python train.py --num_hidden_layers=12 --hidden_size=320 --n_experts=16 --experts_per_token=3 --d_expert=96 --d_shared_expert=0 --hidden_act="geglu" --moe_layers=[0, 1, 2, 3, 4, 5, 6, 7, 8, 9, 10, 11] --router_score="sigmoid" --normalize_top_k=true --routed_scale=1.73 --balance_loss=0.00591 --balance_bias=false --init_std_router=0.00701 --lr_router=0.000781 --num_attention_heads=5 --num_key_value_heads=5 --head_dim=64 --vocab_size=8192 --norm="rmsnorm" --norm_place="peri" --norm_eps=1e-05 --positions="rope" --rope_theta=2190.0 --rope_fraction=1.0 --qk_norm=false --attn_scale=0.125 --tie_word_embeddings=false --parallel_block=false --extras=["capped logits"] --init="uniform" --init_std_qkv=0.0358 --init_std_o=0.00731 --init_std_up=0.0358 --init_std_down=0.00422 --optimizer="muon_variant" --learning_rate=0.0108 --beta1=0.95 --weight_decay=0.017 --lr_head=0.00593 --warmup_steps=200 --schedule="wsd" --decay_fraction=0.478 --decay_shape="pow" --final_lr_fraction=0.0 --batch_tokens=[131072, 262144, 524288] --max_seq_len=384 --doc_mask=true --train_tokens=713900000 --max_steps=2437 --dataset="wikipedia_en"
Below are experts of layer 4 (counted from 0) of a mixture-of-experts language model. Rows are named router (the router's row for the expert), gate (a neuron's input weights, with its number), up (a neuron's input weights, with its number), down (a neuron's output weights, with its number) and show model dimensions 128-191. Each number is 128 + 24 x the weight over its row's rms, rounded and kept within 0 to 255.
After each expert's rows: "mostly gets" lists some tokens that are sent to it at least half of the time. This comes from a sample of Wikipedia text that the model never trained on.

# expert 7
router [131 169  92 142 113  86 140 110 122 105 108 146 103 121 157 159 106 139 114 115 138 180 144 145 152 162 132  98 134  95 106 127 144 114 127 131 120 126 130 144 120 108 158 105 139 136  83 129  96 111 127 162 130 146 142 158 147 127 142 162 152 166 133 140]
gate0 [154 175 144 128 108 149 125 170 146 103 121 160 120 160 152 180 110 115 170 147  97 151 123  86 136 106 121 104 130 142 125 104 113 114 172 133 140 101 142 163 114 170 119 160 123 100 127 152 102 143 103  92 126 110 149  83 129 149 153 133 138 147  66 127]
up0 [156 104 115 110 129 142 107 101 117 131  93 124 137 123 125 147 111 147 160  95 140 145 150 140 113 136 134 107  97 107 147 158 128 125 142 116 176 142 119 149 128 159 114 117 106 171 112 130 104 125  88  74 127 156 130 172 145 138 130 138 146  90 139 120]
down0 [120 138 130  88 118 132 118 148 167 134 128 104 119 122 129  83  98 129 109 151 130  95 145 106 124 157 130 133 137 100 137 147 161 140 172  99 112 137  86 124 111  90  96  89 148 119  90 129 136  95 126 134 117 136  98 158 130 124 115 133 149 136 105 119]
mostly gets: " to", "ly", " for", " with", " on", "ing"

# expert 11
router [146 135 111 150 126 126 100 135 122 145 126 108 181 130 121 147 119 147 168  91 146 130 131 129  98 176 123  90 118 124 140 117 144 123 134 129 143 129 105 118 135 132 171 137 118 103 116 123 122 118 139 227 145 113 131 118  96 122 144 176 138 127 135 169]
gate0 [133  74  92 158 148 116 129 120 133 107  66 126 136 149 108 167 118 148 155 135 126 130 117 128 109 180 168 136 160 180 116  81 139 135 108 189  85  93  99 142 100 172 131 133 115  96 143 111  78 114 144  88 117 135 110 191 160 112 141 143 146 139 149  60]
up0 [143 122 136 122 141  74  68 138 189  86 131 149 111 111 163 157 139  92  77 120 106 123  90 148 122 124  87 114 111 180 147 102 117 135  81 136 120 134 129 130 141 145  84 166  88 134 131 156 141 156 184 150 141 167 165 153 163 160 118 175 115 126 121 104]
down0 [121 106 101 123 123 136 142 104 124  65 140 138 128 177 174  92 116 122 172 109 171 130 140 117 122 129 148 157  88 171 159 112 128 174 105 149 107 148 139  96 131 170 145 105  78  69 142 115 126 109 123 117  88 143 127 157 129  87 180  79 129 166 157  90]
mostly gets: " and", ",", " in", " of", " with", " for"

# expert 9
router [141 158 160 123 132 119 145 103  93 143 146 131 133 124 127 121 119 114 170 120 117  93 101 147  94 127 140 122 104 103 139 115 115 132 158 149 154 108 151 141 103 105 126 108 189 157 144 130 126 128 183 126 115 140 114 153 134 135  86 159 153 155  82 122]
gate0 [139 151 130 162 153 133  92 157  94 142 104 109  82 156 145 116 157 150  94 120  93 127 126 139 106 125 171 101  72 124 168 156 162 152 115 142 124 103 145 120 108  91 107 137 160 148 136 111 122 138 148 100 119  98 106 140 134 155 159 154 116 132 147 128]
up0 [131 169 177 144 101 123 129  98  91 145 143 128 103 122 122 137 114 119 111 127 136 146  90 104 135 107 141 155 134 177 113 101 127 101 154 156 137 115 163 107 126 136 131 117 149 151 121 106 135 133 107 129 124 131 141 106  85 134  77 112 127 129 126 108]
down0 [104 154 128 120 124 102 150 119 130 150 112 137 199 112  70  97 105  81 130  78 120 143 133  94 135 170 153 139 151 139 119 187 133 164  96  88 167 139 129 112 131 119 123 133  83 110  99 122 124 102 157 114 147 159 135  84 135 138 150 100 148 115 140 151]
mostly gets: " University", " film", " game", " County", " life", " School"

# expert 15
router [127 141  71 116 189 121 129 122 135  75 158 147 153 124 161 137 139  97 100 108 153 110 173 103 114 135 128 128 116 141 125 106 134 158 109 148 146 131 150 183 137  99 141 129 126  86 126 117 144 133  81 174 120 105  84 142 169 105 170 106 133 107 127 141]
gate0 [154 125 133 136 198 146 166  84 132 131 116 123 181 169 122 118 149 103 126  91 128 183 107 162 133 124 133 101 151 133 127 152 129 170 118 139  94 117  94 107 124 137 111 124 141 108 118 153 143 144 144 142 167 141 131 161 133 142 155 124 141 140 116 133]
up0 [111 144 143 124 146 103 127 150 109 131 123 128 135  93 125 129 130  91 140 107 128 144 142 114 151  88 156 144 120 147 134 146 162 133 187 127 122 142 136 123 137 145 131 118 103 114 129  89 143 112 126 120 143  98 124 123 121  86 117 114 107 105  92 105]
down0 [ 63 144 150  95 104 182 114  74 129 119 181 110  96 171 134 128 118 125 107 166 131 141 131 107 148 141  92 118 139 124 134 120 132  52  94 109 135 152 112 141 126 104 151  91 113 113 141 124 120 135  94 121 112  78  90 104 131 149 162 146 111 155 144 115]
mostly gets: " football", " Cup", " Championship", " League", " league", " ENG"

# expert 10
router [125 157  94 140 131  96  79 164 117  89 151 133 131 110 159 176 147  83 118 147 164 106 152 138 112 120 107  93 110 139  87 102 102 136 173 140 132 135 170 188 128 114 137 120 125 133  73 141 158 130 108 136 123 117 134  98 149 150 152 121 147 160 138 108]
gate0 [112 127 127  95  88  81 129 124 138 192 126 117 125 110 111 119 125 104 146 126 144 135 132 122 101 169 172 105 140 160 127 105 127 161  81 180 170 125 135 157 140 118  95  95 129 117 146 133 124 134 134 162 113 110 129 119 166 139 117 145 174 128 145 148]
up0 [ 78 166 183 136 127 147 118 134 127 143 125 149 137 146 115 156 127 117 143 131  66 119 134  95 156  87 127 143 114 156 107 128 110 134 129 115 143 113 122 111 114 124 106 151 132 120 109 125 168  98 103 127 156 104  85 102 130 138 179 135 145 148  94  95]
down0 [129 129 120 121  87 118 149 111 130  84 118 141 113  77 125 126 135 120 138  73 188 144 142 141 115 146 119  94 145  79 137 114 150 132 102 135 130 129 107 146 146 133 123  78 100 111 141 120 150 130 125 146 157 128 121 158 157 129 123 116 150 114  88 116]
mostly gets: " ", " Na", " Ma", "chi", " Ar", " Ya"

# expert 13
router [126 137 152 159 163 116 163 130 129  96 125 114 117 134 139 125 133 125 141  97 177 156 130 157 111 110 128  96 145 104 103 134 107 137 133 106 116 106 118 168 119 138 143 141 162  97 157 129 131 150 126 148 155 157  88 107 138 139 115 129 126 142  93 153]
gate0 [153 102 131  93 118 110 116 146  87 120 125 123 138 160  93 124 146 115 132 113 141 105 143 138  96 144 161 145  95 133 129 113 134  85 126  98  73 123 129 108 112 116 120 122 140 130 165 142  97  93 117 133 167  94 143 119 147 168 131 176 102 171 165 132]
up0 [116 119 143 154 126 155 164  97 143 150 119 173 123 138  81 102 147 153 129 112 117 131 127 126 148 161 134 109  89 163 173 160 130 126 153 152 118 129  99 126 133 134 116 122 152 135 141 119 204 109 111 167 149 106 179 117 125 106 147 139 123 183 100 110]
down0 [138 127  91 136 102 127 146  97 131 135 146 134 167 149 102 139 111 124  89  91 161 116 118  72 116 165  99 119 175 107 128  94  84 126 144 140 175 102 138  86 161 108 140 151  91 152 179 157 112 119 183 170 132 143 123 120 136 139 147 105  99 131 126 113]
mostly gets: " (", ".", " the", " a", "'", " The"

# expert 12
router [ 97 118 144 114 139 126 147  92 138 110 105 108 110 142 152 153 131 128 142 139 102 134 116 154  78 114 121 136 131 108 100 110 109 127 138 132 139 122  99 146 117 142 152 194 142 165 103 171 150 167  88 167 136 120 130 103 118  94 134  69 146 114  98 134]
gate0 [103 103 143 130 148 101 179 124 157 134 170 131 141 109 155 115 135 152 113 127 102  95 107 134  97 112 141 122 123  99 152 117 129 111 147 134 130 141 125 126 115  78 149 106 155 114 124 147  97 160 171  99 105 121 179 109  83 107 129 130 121 161  99  64]
up0 [ 95 187 176 161 103 115 168  79 131 132 123 146 102 109 149 155  95 127 148 125  79 103  96 145 109 135 132 147 115 160 156 141 153 120 104 140 139 122 109 108 167 150 122 135 119 122 132  95 119  92 156 108 164 122 127 130 119  95 111 111 114 117 139 154]
down0 [ 81  96 126 178 142 179 174 143 124 120 171  95 116 143 168  81 158 133 115 127 115 150 104 164 115  83  79  93 127  81 130 145  92 122 127 122 145 129 132 130 166 141 107 133 124 115 117 149 119  91  87 162 106 146 136 145 192 109 121 143  98  62 111 131]
mostly gets: "-", "–", " Ri", " ENG", " re", " Wi"

# expert 0
router [115 116 139 143  96 112 129 135 133 118 128 124 147 166 109 164 121 132 146 111 119 116 106 139 109 154 118  91 138 159 155 129 127 114 138 152  97 114  87 149 121 151 126 147 149 114 137 156 146 130 113 183 151 149 145 118  96 138 124 169 162 116  96 111]
gate0 [ 95 139 123 135 154 154 126 118 116 134 106 113 114 119 138 130 137 152  95 129 156 129 145 140 137 113 147  82 139 132 119 133 154 125 105 127 115  95 167 113 173 150 176 145  78 107 173  99 105 121 112 151 138 153 114 136 122 132 104 111 124 113 146 172]
up0 [104 140 113 167 141 139 137 111 128 122 148 108 133 100 129 131 152 108 101 156  97 117 126 119 131 150 157 148 128 138 112 125 130  83  98 169 133 156 159 145 124  98 158 163 150 137 140 136 106 109 107 105 147 111 184 136  91 136  94 109 126 169 151 142]
down0 [ 98 111 111 117 133 114 119 145 101 100 149 156 170 100  79  97 143 141 138 128 127 111 103 165 109 104 126  90 140 152 150 101 142 113 124  94 146 128 128 115 127 117  96 151  94 100 117 130 156 122 156  91 116 142 138 192 101 101 122 116 162 119 122 114]
mostly gets: "|", " are", " be", " were", " been", " other"

# expert 2
router [ 87 172 151 133 106 107 123  95 111  86 158 141 155 165 123 139 111 142 170 120 133 156 148 124 141 129 179 121 143 144 176 126 147 148 153 144 143 114 129 108 113 136 143 156 114 106 114 109 162 128 139 127 128 128 125 134 117 133 139 154 141 146 103 122]
gate0 [ 46 118  92 144 157 136 113 163 125 113 171 153 151 160 108 116 106 133  83  99 131 104 139 137 126 103  98 198 125 107 108 131 138 111 107 136 127 130 159 138 146 171  96 128 126 115 106  88 108 117 152 124 154 125 126  93 114 115 118 127 132  91 148 131]
up0 [128 125 128 136  96 160 120 146 123 151  71 137 142  90 136 131 122 162 159 119 150 160 134 123 158 125 107  53 123 159 131 155 157 123 142 127 137 154 107 128 101  67 113 147 149 125 111  89 113 136 103 138 131 143 162 172 140 114 160 131 134  97 118 162]
down0 [168 111 133  87 122 133 177 104 147 109 191 115 103  97 138 136 149  91 119 123  90 119 151 131  90 150 126 161 140 144 105 110 125 154 122 143 140 100 124 136 106 142  90 120 106 131 150 176 132 163 119 128 123 117 100 130 115 113 110 126 125 147 105 117]
mostly gets: " out", " up", "up", " new", " two", " South"

# expert 3
router [135 140 134 131 131 114 152 135 124 137 139 137 137 118 151 156 133 146 118 135 118 142 127  92 131 146 133  86  92 104 102 152 153 123 147 115 141 112 138 136 134 116 114 121 150 144 138  93 126 107 116 120 150 141 132  97 191 151 110 108 148 154 135 131]
gate0 [ 72 127 125 161 148 104 116 119 134 141 165 121 111 148 108 145 115 171 133 154 132 104 117 104 118 136 137 140  92 100 124 114 136 106 150 132  88 117 116  75 118 117 155 133 103 145 132 136 154 106 127 139  99 110  99 152 154 136 114  78 141 157 147 163]
up0 [193 119 149 153 150 152 171 120 153 145 145 135 106 120 146  85 107 134 107 111 131 128  54 159 106 130 137  98  81 163 117 134 135 143 121 134 147  85 121 158 149 114  73 156 141 167 130 127 134 181 115  92 120 101 119 143 134 142 111 110 156 114 171  68]
down0 [119 155 154 124 131 181 145 175 114 152 128 147 107 181  93 113 112 114 121 127 108  96 132 178 112  90 135 106 141 134 163 102 125 148 116 154 110 128 139 124 131 181 149 150 118 130 132 168 113 129 160  90 161 169 121 125 114 103 176 118 134 171 128 100]
mostly gets: "s", " |", "ers", "y", "les", "ary"

# expert 14
router [134 150 163 121 133 113  87 138  88 121 157 160 157 126 168 134 189  74 206 114 155 128 101 145 135 142 110 134 120 159 114 119 127 146 152 158 131 127 162 117 147 137 159 133 123 162 105 132 100 109 180 125 132 172  96 139 104 147 144 195 152 149 112 112]
gate0 [128 141 132 109  91 171 118 120  95 135 105 120 131 159 181 130 116  84 124 128 102 112 110 112 110 148  96 138 129  86 173 144  75 144 138 161 139 157 107 133 110 172 110 136 157 173 123 137 143 116 126 130 137 130 132 160  85 104 141 134 127 104 146 161]
up0 [126 113 145  83 141 120 145 112 156 114 119 193 121 130 107 109  96 154 106 143 137 138 137 134 113 130  92 135 143 110 114 156 117 102 170 138 139 113 145 136 106  57 115 154 148 104 170 105 109 137 137 119 132 112 168 109 125 117 134 112 114 107 146 113]
down0 [138 128 144 130  77 120 179 140 130  87 138 110 124 163 145 162 152 112 120 129 121 107 136 108  92 104 128 134 110 147 177 170  97 151  70 138 102 129 117 121 153 167 120 157 122 112 147 168  84 106 107 156 130  86 124 125 154 136 139 133 146  74  79 132]
mostly gets: " c", " Sch", " E", " p", " Mo", " comp"

# expert 8
router [112 158 128 134 121 127 122 127 118  96 145 143 128 129 153 115 134  94 124 112 113 118 159 135 118 135 139 110 111  99  88 128 101 126 124 131 124  82 143 158 110  86 128 113 128  94 115 119 115 103 134 107 147 143 139  96 107 108 127 127 145 156 114 147]
gate0 [ 92  88 111 110 147 122 111 106 153  86 130 114 113 107 137 133 118 101 175 103 158 169 136 113 151 143 163 138 117 177 156 140 112 132 119 100 145 128  80 103 103  95 109 160 119 104 126 168 167  93  88  94 145 128  86  88 135 170 155 142 108 157 158 119]
up0 [111 101 118 143 167 129 131 137  98 171 142 117 106  96 155 163 128  94 154 148 124 109 145 121 102 154 119  83 138 165 166 133 137 129 133 112 162 100 141 151 179 173 102 121 112 117 153  95  98 124 122 152 102 155 116 123 105 106 109 103 177 107  88 122]
down0 [144 179 141 153 108 163 111 132 211 113 114 139 129 132  96  99 137  64 101 120  82 153 126 149 136  80 161 171 111 148 119 141 140 102 145 147 145 125 138 134 166 130 142  89 112 132  81 142 105 179 113 117 102 117 148 127 115 147 113 123 123 126  88 109]
mostly gets: "″", " San", " Can", "ub", " River", " Os"

# expert 6
router [ 96 133 136 164 138 127 143 127 103 127 125 169 112 141 106 131 131 154 135  94 128 182 123 105 124 118 124 147 117 170 121  99 125 135 135 164  92 132 161 111 122  89 186 135  91  73 163 128  70 165 187 166 167 119  71 124  89  85  78 154 147 102 110 131]
gate0 [110  84 146 153 113 119 133 128 143 149 195 139 120 147 129 144 129 167 128 140 125 156 156 113 156 122  46 179 150 113 130 145 159 102 133 119 140  75 121 102 147 149 157 156 155 163 127 138  75 153 172 146 145 146 174 154 128 132 144 131 133 126 144 107]
up0 [158 150 153 101 152 120 114 135  55 132 108 156 169 121 144 122  79 122 146 127 149 112 114 141 149 142 120 164 121 126 105 130  98 178 150 104 155 133 152 136 157 169 167 197 156 134 179 128 157 136 174 122 170 116 130 122 132 116 110  98  94 123 186 130]
down0 [130 127 135  73 133 152 146 146 190 148 176 112 158 115 120 127 130 119 128 140 135 177 139  84 148 131 135 142 122 112 131 116 151 154 139 165  91 131 120 127 141 140 115 153 109 113 102 119 104 154 102 165 128 155 109 154 119 115 146 131 118 131 138 133]
mostly gets: "″", "°", "---|---|---|---|", "′", "|---|---|", "|---|---|---|"

# expert 4
router [109 157 162 158 117 131 129 116 112  97 126 117 105 102 125 118 140  97 129 121 140  92 155 165 147 135 119 130 158 133 154 138  96 139 143 160 150 156 174 142 131 115 142 126 161 131 143 142  94 105  83 139 119 130 128 124 122  74 157 176 138 171 134 166]
gate0 [100 105 120 117 164 160 132 108 131 182 120 104 117 131 120 110 119 124  98 152  97 116 138 118 159 142  87 139 178 126 118 120  94 108 110 154 140 123 109 114 105 124 136 155 149 137 116 147 123 129 139 133 135 120 120 146  99 135 111  99 147 106  87 110]
up0 [110 102 125 115 115 144 110 139 134 103 143 185 149 149 151 146 116 113 139 155 168 122 152 105 156 151 131  69 132 125 106 142 168 132  74 163 109 123 182 100 126 115 161 109 113 109 126 149 140 106 118 131 154  85 117 146 115  99 176  96 114 155 119 160]
down0 [143 130 111 118 170 134 157 107 112 124 152 117  98 124 119 104 121 167  81 121 100 120 125 124 106  95 128 142 142 126 160 151 141 137 153 115 112 139  81 125 152 109 123 102 164 144 133 144 115 151 168  99 107 130 131 157 151 155 151 167 109  88 139 136]
mostly gets: "4", "2", "3", "1", "9", "6"

# expert 1
router [107  97 143 134 163  76 157 103  74  97 124 137 149 144 146 126 117 122 103 123 117 140 161 133 102 112 154  88 102 148 141 103 100 176 133 135 109 131 122 119 139 130 123 170 127  91 184 124  84 118 114 100 131 129  90 133 171 160 113 135 144 142 121 136]
gate0 [ 98 132 119 108 162  98 137 131  81 100 143 126 134 114 157 128 192 146 109 118  98 106 111 145 174 135 105 137 172  91 123 125  69 158 163  97 141 157 177 122  85 134 155 156 148  99 172 108 147  96 137 122  92 187 110  74 127 105 137 165 162 117 111 107]
up0 [101 159 137 156 190 138 130 139 124 163 140 119 102 121  93 113 142 118 110 151 132  78 102 140 138  97 111 140 190 109 126 132  91 164 118 155 131 136 138  82 146 171 150 165 143 138 107 128 138 131 157 150 157 108 171  91 121 119 110 105 115 120  94 154]
down0 [105 178 114 127 116 158 144 145 139 173 118 120 121 106 118 104 156 114 123 140 148 148 113 144 122  97 183 150 162 133 145 103 133 135 121 128 121 102 127 109 122 134 121 144 153 161 162 157 180 161  84  95 154  85 181 193 172 137 150  83  83 132 145 122]
mostly gets: "\n", "==", " \"", " was", "===", " were"

# expert 5
router [130 125 143 146 164 105 119 149 116 143 167 137 186 128 120 150  96 140 131 112 150 145 137 169 101 166  94 168 129 145 156 114 120 120 147 138 126 108 137 129 127 136 111 185 165 106 159 104 197 144 153 139 104 165 123 112 125 122 113 122 106 144 123 140]
gate0 [134 167 140 126 164 147 111 105 115 144 166 113 124 106 125 114 149  86 109  96 135  83 109 134 127 124  90 118 117 104 120  93 150 141 148 141 132 166 117 168  67 155 153 119 148 139 160 164 126 154  91 149 126 157 126 127  80 109 105 138 132 130 138 144]
up0 [139 145 140 111  83  84 163 148 128 146 170  72 148 137 144 127 134 129 122 157  85 127 138 151 160 119 133 125 142  97 146 120 112 172  94 169 157 113 123 147 140 142  99 132  88 159  91 107 116 135  91 158 155 154 144 151 128 119 159 130 151  90 121  98]
down0 [150 145 136 149 193 158 101 129 126 154 116 172 160  78 126 111 133 133 109 110 157 117 131 117 122 109 139 148 144 140 116 108 152 125 119  91 143 142 112 127  95 116 143 123 165  68 170 110 141 125 140 102 125 156 129 106  78 140 119 108 119 162 118 171]
mostly gets: " John", " film", " Robert", " Film", " William", " George"